config = dict(
    n_experts=16,
    tie_embeddings=False,
    parallel_block=False,
    beta1=0.93,
    schedule='wsd',
    steps=6074,
)
Below are experts of layer 3 (counted from 0) of a mixture-of-experts language model. Rows are named router (the router's row for the expert), down (a neuron's output weights, with its number) and show model dimensions 0-159. Each number is 128 + 32 x the weight over its row's rms, rounded and kept within 0 to 255. Numbers have three digits each.
After each expert's rows: "raises" lists some tokens whose logits its average output raises strongly, later layers aside. This comes from a sample of Wikipedia text that the model never trained on.

# expert 5
router:118174136124106173105117122063087141168158117152170148107102103147074087115163129160115164141123120179078164093109139107147158111112079130137177171141186091097135158112121199102164112145092080104148124156139133061113098175134130171110105121094144138129144121138106124165165204101147069121092081099100059097100140167153088158093130161132159130147126051098131138114130184123123152066141117164103153101148096088196145178135129140145192156084166146165170122126118143106178170124085080
down0:081111154110123135150150122108090104109097128134134161076078155133096115089126142126190193132155150154057090092093120103119114105133128146166121137142107143142113126101138136181091101038119117152114171072164159094090111139096148200145131145139133091143140124150051149137105148127137161155133115141066177120178112088136131140185126089142171176101112151089141161107117139104124164142181142170144159106181152106140109127066119164119078121131188066171116105126126091122165096120177154
down1:143139154123173164100148130129120175092139210130133084096163111130080116082158121176077126204065151074142131142085153136169146130104099170175143191119109169144123128116133044161171099152134149128109100156126153120091106201146141170098092122135170122116153163105153133169134168139103159141080143177141173087105160125101112161096128115136091086136096127114127125151115099187150180164135138162127087148125170151158141159158091163123172150119158139140141156153149184068095136170096127
down2:123097166156167134133106134113139093107112148114090104133076141141063151128150117146179113116189063215132092187153187075105103096159117153121121139134172155118129115095099098149080147135083141150161076147083087154083149067142152139138155093073162142129078145113099153147176156048113134137176124169113176167104131116138059068113115132047038175216121138143139136100159163088162115069156092155116134132113150161169101082140146072159121120141125126125113102086126120134166158113140138
down3:171136176143099147214126131114120141112052095108122109184099100147149138183056083146146179126074164133166138067120151160194092109110129122175142176121113213154114071166128097100147077136149128112056172114112171122165098117191099146096132091166139107139150216115158080105082117065110163067107167128137103172117106069071132101142129080135125184167169168143144102148110116152109129174093151119141101160141122158134140098082165155121159123066082126094125161153119074081116116105179149
down4:118151128127181144178121161187090136073163113160108111117083156151164134148181126113103107133101104148076139094062162182153101157119123127129171091131106148105086161146082126146106118134174105092150120107147144193161157201093130102140089202130091121189135139150125089107149139179150089142137114115099152144167119116178098149153112137105168162116139111165191142164123172119137118165126163142132148084142129151084143127125125133111154207041111095116118104151149151094125119152069079
down5:161101145119130109116119112151124082089134074137080111093166146139145096137112152101134137105184106139094106104101174124138186144074139093121124173117088114119195161067062102171065153156168160093120146107131134111105109088074143116136100140133136074129156100110157161100177103182112172143089072147102086149135134194141086132126128108186048126156109164097199147113147150147188140187178089107120160126176110159129167129129100171067147170110128137144134094133111113111136136096123107
down6:157055122140079145121104184110063166072101110113092108127133146118092145121075102102107117129131136146139083064113161145209101127112184129150123047178147103109086124151133110085111099142136093141142167116078144104112168112138133142100118170091180070133102153195096143174163075175101161111199172133155161159095138192127142104126132122075105169137123126159096183109073092086089118088058155117097125181088147156097146077086183149087197102126153134150127124104127080158142147167190102
down7:135146117110109138148146161144103147167113170099130110138121115121132170149110148145167079113168145167117165077124157173129127160116153168169103138142084151134077111155177150090094142115154141150107139106144165155176195138152189105090174135079103129110100143138115171111101134117164145109162107112129167159154168120152139052100109099109151212155105124126135127145147182132100132130073118103062073164158117122117134099088132093114090115129115139096145100126171104161149169126218138
down8:107194154134078152145127112136153050132133104121106159154098171128118122125143110106135131133177087143113195138154120108166086129154169126113146148115133159103171110129101158096103141114138138081119214156152111103154145117176103109125116112156133133117111097142170135082111113116107117148104108088125133166126179134165123163135139158175071140094076108151176177104082122149165092128142149085067126113165107100108125179139166141133072118112141101098141133145021117138144084118098146
down9:100131086092081141058068143126116066169170152169166106094081072068142134091152109164101148087176126075133122090142101181155177120167088141113161124117122153094109175179065160139129136178180166109137137168124154166120132146134131112190137105090110118094150165079071103131068155110094093121102119118115111159122183123126134176147085156163189100156084166098102105096125116142164129152116091092087153134158115101111151151105086131150100101094094155138160105101127155143132084165154116
down10:127169174160162126141088154120151137182152060112126132116092135153128157113142120145065146167136143149131131097168120087146185120193116128090171156130108100095130119101161060124062144068122113127116126107144193067150167150087098173104174171141170146122102093122113219113135133134143170067138144123118145061164161177110067176105120159127169119176126116156151131153176107132143142164077178145137098149154140122163182136141135111163125056176108123209135142100106193116166197132138211
raises: " of", ".\n\n", " with", ",", ".", " as"

# expert 4
router:147110121109113116170184170169082130156137108125109129129170123160106132100154173106131131123075119121101142141128119176151085095089158078129095078108122173104146151138148109089118093088152097140120093125061179172077122111138185101122189072158136183105113127068114164162158079110075141176158119158097104137151072092119141098088128145151197139134155166123113162132111130146169056060134120107148149077129081181093159072158159110163147101149157130165169145130161142186117090088177089
down0:147141152126147096102164113160078072140149144134125089122124080078092155186126078178090129107110146132104111152150126075131091168131133141116167124129178138061140143119114105160143085186122118182170092083115121207085122125142103117081110103077153138168131114118153096150144190107159131134126141143147135142041180095150085105125122043126085126102107152084097180172071164129140164148148121115158103107049115121090103132119134092130120124144096060123122115123078146123143109165154150
down1:157113211143135145184107084149114135168084135059122154206153102166171067145093171096148169141123112124076117129147135105167138140116127169122141179187169145096139176093128156133125114101179098076156137119101164138153149148217147125125192155076055087143129133074139123150151112196146096153086145134123162142127124095141069136134109136071113112077138134150126135101132140147161186101131155093165109145156095173147201102096133083084138114128167101109152061100153092141158149107114106
down2:152116189100150158124071103131137132132096112152159107169170091102115132081124094113208134140071112174180130158163141154131078107126144079068086168147107129149142149116098147185174114172115151149086133104143167145143084136124175159091162153096216099120068112117134096101134098088141177083156153125095151157164100134110170091142172139155203083115163147149162138155107144081121112090088159134131157142072051104104141130139122166157064147070166102122126139148188097161111145161131088
down3:137177095114091147110091147178099170087093144160150132166121183108106165119127099071183128110099184129200128105091042161176104159113122076120146133134163093168162127118088119156109082107155138120128168119138102113121149115193185117120090098189149136148116147082152137145092082104071090112096151123154090171152176128126116139064155111096039132140143111133189094177090060101112149159119167148155085109096075130135091200147068157090140139099097134118133098149124143131153184118118143
down4:138108108158133134119131077105136175175157121099123145139177149121102182117153057122153146161156155097106177131147145094124122110141145145099155235137079136125066073091163127097119135155137123094162127130122113138096105130172060087099131164092152154104157171148097155095108154081155135173146100113133120119132172124114150057170095164157151092105166141099097134132069175170066156147111129177143161113153126115196164098140114160170122121078130148130112098036086123088173108170145119
down5:095152124129105122171165137187086164176139062141127121133097146145063096159084121090143138129099145082172191126144121127053119118144102113156120104115162128148081077103153172167145079169088172144114100122143091047137109092105107151151115145199089103107163086115114146081160110144160113099094116147135157137073141159178108166160124121104124124105105097106167087066088163138143112164140098111098177164082185155068143143145112093131130103145090149108142140093163121118059121124101101
down6:136152121164170154130089132102093121142137149044110147150090097106129176149082121137139153180142115114174136118127113170121088136082103101155082189163144091113120143162127174122096067089101170032108117100189146125085102132131161069199112079087127142080150136175178134143145134092178135188167164159140160140062137105129070146159134107142110118177134087111091151123152082071131102060163132145141144152068093099113153156141144075170099184130107165130128123166120108148125190137168128
down7:158061169084147119153150153160173113100096173215110158127147167125103156079184140124141102150116168045110108161147157131132166110112154134158179106123100121164126079110125094109094127156147138183178102083105046107077152135150054112122163117115174103090150145104127105157096062146135142163170156093132157126092109139164179172156118103134077143112136124088083091137178147157089139128173086132140145136094045109178090181150106085160097116106170121109131115084098088134148111071108129
down8:084153090083183093084106121118158107133150085126184160071110132135211151157129104150101138098165159115147088111174198163095136098119111125111163122144107140111110141126115131079038127100088126166122156122126124106197096146129111172122112090089141109135160116182167118137175175159151141136037172166146090127105126110202111157106142129127206116136126134153150141147108122083131117146157084100153162109136130134198088079105119204107106142182107150137103129153121120106184189167147149
down9:072077131098134097102108176198099102085101118056117148169114102090072172168111127100115135155091154074119106119133064098130095186102151120165120101142101148177134121106081147143144172098151123094137160094129104141139118134106153108152112056175102216180124133129174100192106099132147176161135142159134163108162092151142133146137113018154162146156160098151109123144108085162168143091149136138173109141170095158107094112151128094108153148141158108129157162179145136136122136088128100
down10:175118143100168073132115143094168113148160160110158087092150102079154132151141103106128153140203200128089143173178145112105180088166149136178102160154139146140095132060158106129136112111126130153134111101118120159144109211155125137153141116163148100128108166117089123157086144148115174151099133170145164126171093163107161150182156199188152138093111088142144143100116106136129159101137091087112191103106109152139134162128080148069103109153123130129115127087119113107111119165144100
raises: "th", "%", "–", ",", ".\n\n", "."

# expert 10
router:125128124130125145137107159127118113126139175084112107148108125139114119119087154106065116128110145121085121140172123147148079141150169115162136122152108102190100113149122087114078090067146145195112055112102157155158126162112154138157123089091084122168133133060131136084116134102156150124167186143187177172100090175112101071126188107157172128110091180183099116176061084146164177138092167102182132110082086086083119128126145152134096131147111154133085164165143136149074134131132138
down0:152108156100163155096126173102147092129086060195132104109138080138096132080118085130130059118169146167116117122162115086107104108121081134126136139123090094203130153110179139110162082105102137104118130096068139109123107124109149134092135118111138114172127110117108136156162127135108101125122113038171103118139172111138094106146168161088129101072085100121074094095070111155080128126128156108138096131105125125115161146112157120115146148155095173071114092098140187094123132079109101
down1:069107130117113139166150145140171113124172146100154113150166123107170122147153110136117141069116090144109125138126157169173109102145124144135155103145098089112090105129091082092103134129084082142100103131097170132046125152158149106113096088107143071182150152116136170073119109106094158180179132150102133146085141159122158184124119140127141147147119121094086125132102180146134142062152214121110127128152131115137134053127089140118161156161052157161148108177105105125151137108112179
down2:127142159121141155104155094071067139092069134179140112145136140136158110098119155121117128155131101116114180112145188119036077110157124125127159081066089181144120109098132156139136139184110129142118181108186162119041130096168087121082148119104135158117134109123092120110125166161136111100136178139155169156196173125137220100128153169096165138114062117081100185153132135147150125110128133168129182150086094162136117136120202138174105116144151132155138137159116114094073092137110074
down3:128121169156083130132102118094166143108123113167089184130153142091087045150056112120093117173105144119075178111166108135167168112125109160131111142105108139138155114139129136078166092125139173125137182100141166114138079085120127113130134081177129156180161137171107090075135161138164168131172102163136083081083093065096113142165115108103135121093118098055108092109095173150113159058147101132138063136175149108131132103101157114135101103111133133162089084120170199068106169169101131
down4:103148116149155117133204107154129139097134099098104106108127165108102123122148150149138159100124133116163078118144119136124149078105129133108101184089152164102089107132140123134202158119137156167151125093171127132083136141125090187086181130120104104062150097159151163075126129138156089108111110150079069150165124127096095161137130127141117074106154172082127113116043088106119138093139131134153132103166129155088156183124154136166158166099057127130081233061078145057190157173171078
down5:130093127115152081123097121144138151167181127117126122104104118129106089117149117104088096124156078108104130119140173140136122127133106081163092174082163128136163143157129107097061093148170092172049080085120169056090097183155099121127200117156223088124125154101106138154125076077077105127103114097135079204095123166130115113152136102126093128092120142093195127100138111151151159174120081095146091127048163185100121132139168180090116122182081121109144155085152170158114065186120096
down6:134138092147135139152106087125108125132155117158173172115147114136105127121110049062127178123117056158125174214172120120081180159125185135113117161109167184124123074135165120151111098175201155173108134071161160155095080128063123117123169052100098149149131207129159073170122090115154143142182093101101092205143157152157156097106119164158156099141162108170141127142129106096098144117146151118153088178099088072076148137164183154138138149114186143143141138135085164155148094112123111
down7:237169180105094089089105094165162116123163120175142107138094138106104153169154172136103183122127076142135105162126081098161140096137164071128183143146139144121122089106146155143186087118106133154149189085108134126109101167152118177132133054109109123164105123102123143115118144116148168115148142086142166141116120146083158149140132105137101128147125074106100144094114113100127132171119069102113165119170152137133113167138116144110068174143122112115150148159127173131089108143180142
down8:180162155063063075160158160170142106083115128140161101108068167095115150094128121108058092117125114091117097054120103133084128120182189075100124077146105103175155050148157084149134130159131216132085131068086129206149168165181146107137154131153138133068144114162161081102118139151105100106166110205104135115120183129145088097136142147151127152062113140082153074149141145108134170138172171122114183160102148115161114130122099136131100151093118157098118138114105141102130128109159107
down9:111069174100137126140165142093096144184197105173120159133106119124107168099102171149153075144065108150067101089085178113129139196157178148113120106133121136117136118096125113096103127137110121136118155115085120156143173062121068122207140018136119135085218140113158090125175148163159128137086126154089061145177082097198118111208124130111111175117154118099080130174096062134107108146127152128179125114130163146115105127177131104112082068084102116104104122155143090167090144117157147
down10:080184184120127114142175121120105137158137132202130138117125144066157096113146115117186107139163102171077140186111051119127114085172096130152136126121117136224110121152141131129074145126145136136204213155121142178102054081079122090155090108099121120126138192197082077079128128128082089156164116146114113155128093164134162084136141116087136150168139135120128137193112184136117165158076075119156152131083130091142110145173146098199171155124104124110115074151151139127170119170199153
raises: "F", "M", "H", "O", "N", "B"

# expert 7
router:129137118097127167136122091097108138131118128177123123101078127153142192180125133165111125096185127114117124114101107076089134122117109124087181104129114098159114144138168150171124107090108161097150162132143132153149081108134142159116089153104156171125178089180141052101118155117162085134153102093119127099159141153139087115107110099111168079148133108117086154076164160134133125165121086171136158129163085119130145128137155155111195163118148143047115093152180162137185211095141150
down0:089089128080131176107098164132169125138211095118140149073143119156040071137147160196175179096095103112085048096144079151149117184113100145116111130174159155172096160114153169126112075148054135144136091139160121140064115086130101120141120177123137137115092055121111167138098114093168149165097196141109146148108088124111102139129193145101077118155112174143062082117095163166131128140142117065135118174153147134142114121119118094045154095150125142107110149120067080136103158113126112
down1:127117142176130183177108141162154124128094099164098112118151169148130112111155201129189101082093128102108158128134091106097098198129170064131125112151166121131107164178133120156123067247161147054132095184143142078121112067138124206101161131163188126145079127121081077146193131137094080167113098136131146121107099191119126108059119167111113138132093088149115157135140144155086119132083160137069101102154111128134042133131189098153157083131177118183138107106141123180046112065104129
down2:120113178101137153128079105126124123137134106117149119122077158106043116135122114109104099151061174139108101148161152073131122166168129178122092119122124139161088132141098119080122136102114159171140120143163138147108177151086034133100100135102136097112161107095148088135125126102166182164095078110126138189168183156113013139123074133081100170176100153131111102168065171124144143082109071126115105106061147182139152109115108135088144121103084118156102146174164111213141073134140076
down3:117101094136089145170138115074125130081104113040121192098161135135124100168112139116059084139079201119146128100201122144126136132087092130112121141085125065152060162172115177127085150219164134106137186115129145123157202114139109121110177142123146130138131118084111097172113049123164129110099110126162147035158174117094166162169159065134070205132138148142127080120077125165186145103166075114067143145135107171135131092151094099163088101119118136076096154151099149108085141116122083
down4:111161077110137123106168182108119112157165168189158149144097083073098110122196129081098151114099167120125162126182143090103125167128115117156106155134130136111077064070123145203176091108146143097136142121169119132091153154144121129118194177094124108095124180100141123233098179112159100137176088121036082164115079027105076096146126097129219089138141163168090102162142181110126098073129103174117103154084148142115095127095141184126135147095142078138132139138179073144138092164089153
down5:166110130153158130081082102152153131166111135126163092159124096129155172066124122086150104164085130080138162148137153140091090109097184174137115192102091171193120111179150104106171084119075104122123176121151183162138164066127129078130183151115095161068084153126090115101131105103154077121137103126129096112103126156098126113138140176110124108112187131161121141148139131167135100182111177131146105193070148156094113144128166115117064059156167115086139192130095172115132191132151201
down6:145147125084127099110122141098162150158148156122141122143182093058112140101160143118055127112183154114159118121136099230077155095053139143161146081093126163145098130156160115128106092144158131155146199115128151119137107114093111108057059125097152133073063082113125084136165119109119183119138081119154112130113157151181163123103132135100065104099144130151119124157164116142089114132158133106136175117116085127150140101086145169145163143138182147110124144114149135143110157137058144
down7:107171172113134144140107094152121160126116088103109142093159107177144153123174146067132152160120112160136175104107093082113125110106091152145087134084137103136133138103115160133156102141111080126126090143091133113102123124088083161156174110168111101068148140162132187116125156108051142136096077162132124141121139095125068110106128047098106179099106157058099158111133192130115114123127202176110162089111197082132134129117114154163122103031102166100114177123149097148104149151115118
down8:136134145066167146149065094168086100165119087118143102157135099124174097156171155200167177118151102146143037129117086147081143098086107128124141145127071117102099131151144231131076059071152112114069083154123167101096114123127067119114131160101068164144154126155119126166130115077117113080138093131145139141119117085102120136175107150074158059159120124161144145091144140125108112101149101131201148162136125115068124186135155174145121107133173112096110100145154119100107136124133093
down9:108138079142155063117101113139166087100111101086150165133172175125103151096028128112120143131130133115105174145179100127082122163105067122134092134076193083126127130089094074131092140191084087090153080120127099128145100100084130115130112128165149123141075160166131083159132207132096146136115090109163130075147087160165121155068166146137115086113074120149140122093146114176143087112133117173122138123111105163170174103151090161120138170092084201130127174120149155137122155165065142
down10:142187113099155141154149132122133130172168091099111117168153147152155073102151115142136140153116152160168162132158118108101167117118098165184078211137155114136151138085126120107115168086162138151221150135162086143137119108126166124128121133098057141169150122134142164120163133164156118096105136158151123152147159177097063155095122159052137116109138142111090101193111156130129145108105099145121135137105148116177122149189189132134125117167120120141096121132083178083132092129130107
raises: "ized", "ives", "ous", "ic", "ess", "ization"

# expert 9
router:140170119137118075143177109200067140100098130090103148094137134140130102113179136070155113094121092056106115142142152097138080108131146085112119062080136183110151153105139129161163105118095136057085119091081141151103150109105114119152160108167117174116127106092125146159152104134092113172151129110117173120089081119106103118111090125089157122168090093185121154140142133160152104088140103139124075066124125201057130101218145090184116102190174101136096149107111142103078084117166138
down0:127180181095096137108207120106127122109121104116133110080132106140090145186100087179131128111085126129132137077119151165097115156130116130153064121126146151134184112108142142114102133118128157116115193079150122104086143152109126126151142141128154076123131097033098073131163081085086169194120188124141121099105152109129124132146120091118156118156163125123067092124119149135089136072123123087101083117132157166143105180113155162060123114087090165124093153119202119135169146147186166
down1:152114138120128141105200049149152107116107136071141074134119145134130118017146082129143116137133156141151118161103077139157154125208082125123128193113089131127118141107106137110104113133163127062179124142094182172084148093049114157115135185093131091123091126138135135205099097142124151204155143089196172103162117145092176164143172145153154134102126139079183061171128202196182130160139140200083131075139163106135146111115132096084131129147138107111134198104148131190108146142162157
down2:096130133140135127205085160128132073141133123091172140171107079104165123102136148210105142135164105143153125089082139086157093143139170143161136088116181150095138139086160170145067170129143158136122106169154111100133135122120099081170113130101155160081117098103100152090139145091105086126116118177158220083126151126104125135126132075119093122168124146164156109101151065105104097108119106169142205164089123136095109174156164129133158128123163155124101180113169141130134168169064102
down3:128149170136187128074097189127163145081108129120144132103117137131094163157128112147202164113093149169099148128137111130142109110143112130128138094152108116187193131153107118117143091212141093109104087168060111094083149106160120141119185106154144112122173094082108112095074108080149122136118161148170155111160135114163116087128127108172126242208166167132153121123072144118168140128101111133147093147145117145088089202111112151064156103209133165086144102132070147133142164117153027
down4:117117179056095091105123121149047058121122129089067125140095086060127090199158103116127131176119123112121137162102146162179085145121185155106068162107107106101096140105176127105150201075128103110132071079193176122130082117142115143170150113121113188156067124159175089170108119124138112089125149160146156146138059123119186113158080187118126099160088084124151102194182131197114087107091139128180156185145108160133140137097132115106111186132154139123154116129126139134173152162128061
down5:049114155125093124089095124060093140117127126159148190112117149079174144168208093128083140108124116119137084131117128170117102130114175102163114167117080142137140163129091116101164072114088218171119042125145124155136157141143153170146130101139064189130140138127172125123114147105087114116097061130103151144207099169131149104173110160144173172101153115141115117178136093183140077070181114161075199134116076111095144152197151107120086086145186084082196072121151064160052122167073112
down6:143128205100121092088090160117085077098098150139090165076131117145116112149081175098085154130099097148143071148117107141123168095124197121146118108108111130125115110152171111146084143150147207150149072146126079173141133095103110137096199165175095118179100177222100113119101119120131089073131110139139132043159080106128108059150090127164138106113079129122181182092113144187159137140224152137175137123143149105176081089106152122134110093154175095172119104088158141128090137096153145
down7:087108065083126166155177132063126136097156122115097159118127108099136173086125167132132095187158127162130154081125101115091145100128146103111100130144154166124175127132089178097127157173124117119098066144149114080132126124092163091112124215091106077138113114184151138023100113107098059113141101123164162104156128143083117112089114118113170138156142172181154141052124122095140097096115227156157206109136086129161112163181155154145048141049152165144171105138089071139107165164176112
down8:105128084102177124153196139052120177156205134152137096134071143094148127107114199139126095146113110160131128177140142146125200198126094130133156098106128146095116117116085115169153147159121115146146148166080188095136117114124109153092098203126097135128167128092142151114129155103062158166121115152165145202092161116111147121137112066139101062165099140144131165110158095114144127083141113162129086104105099050125166111149125106145131108197152047172076075091157159079075153106075122
down9:110116130148127166084142146165161095101180125152099120102152150152164130106120160094093168157120130074139143126131091157173112117112154149127142084221109125160159066156149121091145157118136118105164101148093132120195106127105083144094143106167173130128117109115118054133198124094113078068112067142136081161115163162133131125105129183114144132159179084146103091100196112121142091065123113041112094189125154126093139119118145147130126138130114129136172100118122093229153163136124171
down10:112148139138135080154126132120086167117055175120154055113101120184151136095092131129130158078216094050087114154153147119120080170152157124147091152121150216109103104162155093119108134136174163152142148103168125131138125129107160157159132147104173161164169193121127093113106142091116069151109092113156139098115145032127162169152170141106172113111102128147166133088114109169080112158162107118124123162140139142141103143179123114114106121198168099153098112113094140192101111174155190
raises: "19", "20", "13", "18", "23", "1"

# expert 11
router:119111093185118115136181111125135078131120057097135149096178162103204168122092109131082098152110180082096132153167149122106142182099064153072078131135164105113147158150177147161132100133126140082127084144147114164162169095143078107020188168104110114110098140137115162132121120116119136086127143140140141087098137119176172151149145149117075119110118075107127152066144110072135114105073172145101080182087111125127115139053144130133094142093165177128127167121151140084182108123119141
down0:159125198094107150127110100122105090135141120086079203069070138149108179123102115147125112072065151102122103157138101112167172120117185160071168137163157078095108161193131103130124184158103100106141155125102195120144152097188132158134148043127118114130183140142111118139088147092161118149130153114115140135156083132126062157098138123117151120120139133111073082085179061068120108118112153158116148132104104148126119140096113095168131125173158147136168159154092155099118119090056118
down1:044152141123128172105126113155137052133129094075127127095157127153174128115108087153027132156100119112123174088127110073072142181108152110111145148164156112114100100168160161114140099124081140121142124096169152182125137145118085098153134201078128098092126152167117137076105140149164155126140148144137106187126092164152046152096137062145188098165118145140162119147150125205124125144182126136132171155125109166186119127181138080094122102119145148157134113118170104101111174177128147
down2:122164208117103120105104110112172101125110113133173073122078205182173107107091089124128163140135061121165167113103134150099124185158115170129116085151136203111115140129133119068164113109126133179133129130178107167158091123162147075178145092090115144086146210158170136107140199142105098173106168132124130168113133162109142138156143139136111093185196135129156144150123173134133158088120169137134112197094163153071156092125110105179116190133113133115123137101112074100135132106149137
down3:103151177095126116148143097145125143116120067126136103139100155121121093133117101139178139107126136151110142114126137118094105043108160178120102086072141157138182136174133163130160129139101117137163120177107126114063095174080116090090137168107157135163133130159199208130115184119085128106093130091147099144117196170096182139077142188138150125160138119125158031095097210123155125092187073095137079098154176150153107173155092120065090145178173126185157101112090140092151131169123135
down4:142076117134118155172074167161136131100097112061114091159094123181178131158145164162116143106124069165148138161072172124155144087132120148128137117119106116184176154125157114121141126114120100174055105143170096174153131177127181176087210149181134164103141110128109096134115075102164092140093194154128149140186120157108083086108125090151136125127117150096137081119164148134176150115099084151066119103115123106137191165085153088082081129191138103135127145073104121197170172223117097
down5:136161059101169104106108138141166124126099112190134168109083120165193149145089070151123099125118087133109137116136096100112136125115213089159150139170099122152121146123166149112138140171096158100118082174128189087148060148132160083133048168121127102171100109138106144103068148127096144088101121090111103148102055152117098182152149161151181168150137174176144144109140127152149169160091116106120106128118186127160076108100082108127170092145125146127088096133089164149093123096115123
down6:154136153099150166102145162118087171160093100134136108152095131147157146124110109190048146169198127157146162165113047137159112173097195126128066125136124178101147105120048090103103125069093179117187148115146107111123177152101106069176092173109119077091125090168133133111122133169146109154169145090088093058159109167138126099095130160076134061106128098123190130072175161170135141158155083141158137120112129120119200132092133169150156135101114091128166132172102114121122110141100132
down7:117104143154154073160042138133111150118072084074190191164135128121132179172125163099110107127139224094149103125179131043118145112105128202175124086074089135100055143145110153133191127138140113133136062065157187138100128130099135118138185172157093163088165123178108107109115142190122115061101147145152129126143103149112186153129092144179146144090096175137152099098095148125124148128123136089110139108179146123119131043135135157163092167192123171137156104123121127141120183104139151
down8:131168146086172095185118155085117135131129169157079159143181124111142118130142140104102140118131130173145111147121114089143120129170124180169200124102189167165120114076154167117105132089165145106118031179152142133057085127130152151148187179132167091089201202150130132126107083137124112112115153132153131156130142089092093074164154116152185127139088102139130141136115171151110122154082108163132108179082113067125090176144129122144177170154109127116199106131146155069158110073105116
down9:154154122070131146134125081054086110042118090137100097168096078076128103146120138129115087075147152154122158167131152101151128129149108116123123129092094170121101126094083183119115085193174103135111155159075113143102133179050082165099160105134109134131072091099098127194108129164151143105104102105104074112175169119200148110167102197146125151167162137100199160170146109146143157184165099193148191096148117177089132187112163159183108118062142125151108148129093093129112118065143064
down10:193094111093126115153126171163114088116113135131111108159170083117066072169144143123134053149148142071104057105134132085172088081140104092218119076110142104169160174108180109143086077239107125117086096073082205144171151112107087087072196082116163105129145103119139113140163108169151133109128108114141156101122123175193148097129142098190153114094124135146101135086112168113118140137134075119132120146090130120153147088159145109083186200058082154095100158122127142181139143114123078
raises: " et", "en", "han", "wick", "an", "any"

# expert 1
router:117112132103113110094097101094166114089161122161152072176107081109129076100154100192147177149099081200157176125081164113165142141145128149105133163132158118105137112083090130142183140167090109147200175124129103087086155148141131125181071176168137111088184151138106143175132178120134098162163088136109100113154153132148137150153167127154129115087127055078185106130117163136080178144144113130100127142100112107187176179181104127101168136103096126122187111108116087092113147134128090
down0:090174197087121130136161109135114121103073135134123109091145164137122142094141153095080117130153134068141141105062116134073089142171081105162189183106137114159141115080122135110121101082071128152093107066135068135208174128122099122101115149134166094130125077130163103057173114127163124159179135114098123118168138065173154167129133102130149117099141112103170154141139121117126169166179108107115136064176147153107135107064072110136134100147118114129144154128153121129205147105076169
down1:094138150114131156097117155099139120088150131080080192199195110103146099111087169164180130138120093171058129152123169116096140204098093144165153100089120109128130156147114186094086139146120088119047108122131124106097128134124102133095176152164121088133138082174115123138132151143075092071136092138175142231173056105087128151175070101111145113097148084128112122118147148156212173097108145155090129126149134129134184110089146195128173092156113071158177121151172167135142124130065168
down2:178131139113094150122093148147130119133107075097145126126161165115114130112141115108113133121164095082138121130095139068152116110095070114220129098114123112128106115096146139105112100102113123104108160120162179194077121139127119184063140086112124132109097159195110132103131153157149075161092149101095080130141164149159136101096167117076135174107057146120132103203149093177149148134118117131221180190153190167092167132138141098087151098114160144216110171076115143079170104096179131
down3:202114105153111151173095127086072103176116126181134105115131104109058141177111139144144053062072148120144101136155119125085126177093149063149160068213091092135102116128138130109155185153126111170123138152097126129118141099144153115126170126160124131119178161100130165149122152164142085149119157104180103129101163155138072140161130111078036123145151156148089146125133169131166097081157111132083070157090108176190130141113161150131117123226154111106111149153095185145116135160123132
down4:117025110111145137128064144095151132115108129161056119153150106122147143121194103143138144144134097165084107143196176042167081121161193071107103171090091112114162108122120104173191179150079115136084121153108166109090156142115141118166079108146099077081073083114077139147141134151053136126147182121071091096167151095136126103128126157108152153109106101063084095116129125160099173132119146137109058129079124129070146134176151127128142137097101140076149098128081155168128111111093070
down5:150160157105112078176132135092102135173115116141152076126083169158090111080137184063105124138131144145104148163180140121122097128108112082149112143201088126155160137222053115179160111179111137143120013206098126149164116131172111135134100121157106105097134147112098133126089120118091193167144169099126118094132120096045079124115095165102109160116101095065104052080102156130192101156120193131114119121166192154204132141121103143120101127156140092103074153156147156135155120081095128
down6:198054168136186180177087147091179065144120102165146096153121129160126139138157150112094134139138145153121167156143182204114097132113061140160099147109160102184126150015128077169114121116110138131199151151150114158167132178091114158119083114125134135115145130148167137125105087189129104101115120120178094142111115113083105122087140133105129139151099173056160139104130096157139181132073135108180152109122128079122144192138129111117132126107157084122117099088165104086110143151099103
down7:132215156109089065094095085146118136123100095148104070104128189117086125177132149158070119107084099128112070167152131149076157099163100195100130133184140057125070113141180116154172177137078089160140096113191097123120154101167152059145150151130111172164160143108069156179142111120163157127158143136147125072083101169173138116148138089152089147157102105116084151121080111132161092149050050184116151131146187084156139115130120183160126117169093154124180169144083130128111160146119091
down8:042091163151147114128141083106129176162092116119106104113151130076105100110144128166126146116130110108145144178129068138102131086125132158087141137151114175146121100096091069176155088144148092141205134126174139108110081117092181082169092158080110101116174140102066077106113075100133140129134142115120131153133049113122111150126097153102085136114147113112167129114105109127116158106116091101147156163111170148134094110140083156098131085170111125106131092165050091191140128075137152
down9:094166150112152113097086092142163091080095132097139122126100141120138098216099050141147106150064130158143140081148105137083152140123118123130098116157115123065149112111201150130106124134160120091102131140210120157109136128091127126107107158049114114188169134112155127065169122078149203120116143123146130181069134188169124076133088160086123131118104088110124141161160134177114121111116108172130154083184118132152122121136134067125116093166119132100165073151153084148086149111124116
down10:109129165174095126168138140107108153162066109116125132084143094121150206194132108108119123165173094189098144110128119094077079104130095183159124106150134168139127176052131109132115148120086181177082151169130126165147123116137104142143070147206145150122117142182083164143157106086198119125159185162160118080104131161156123136090082124181188182095091137148119186131082110190126069162131097124125106176161117070164157149096109154122131110093123151170139169104170158128147147158141131
raises: " the", " his", " their", " its", " this", " a"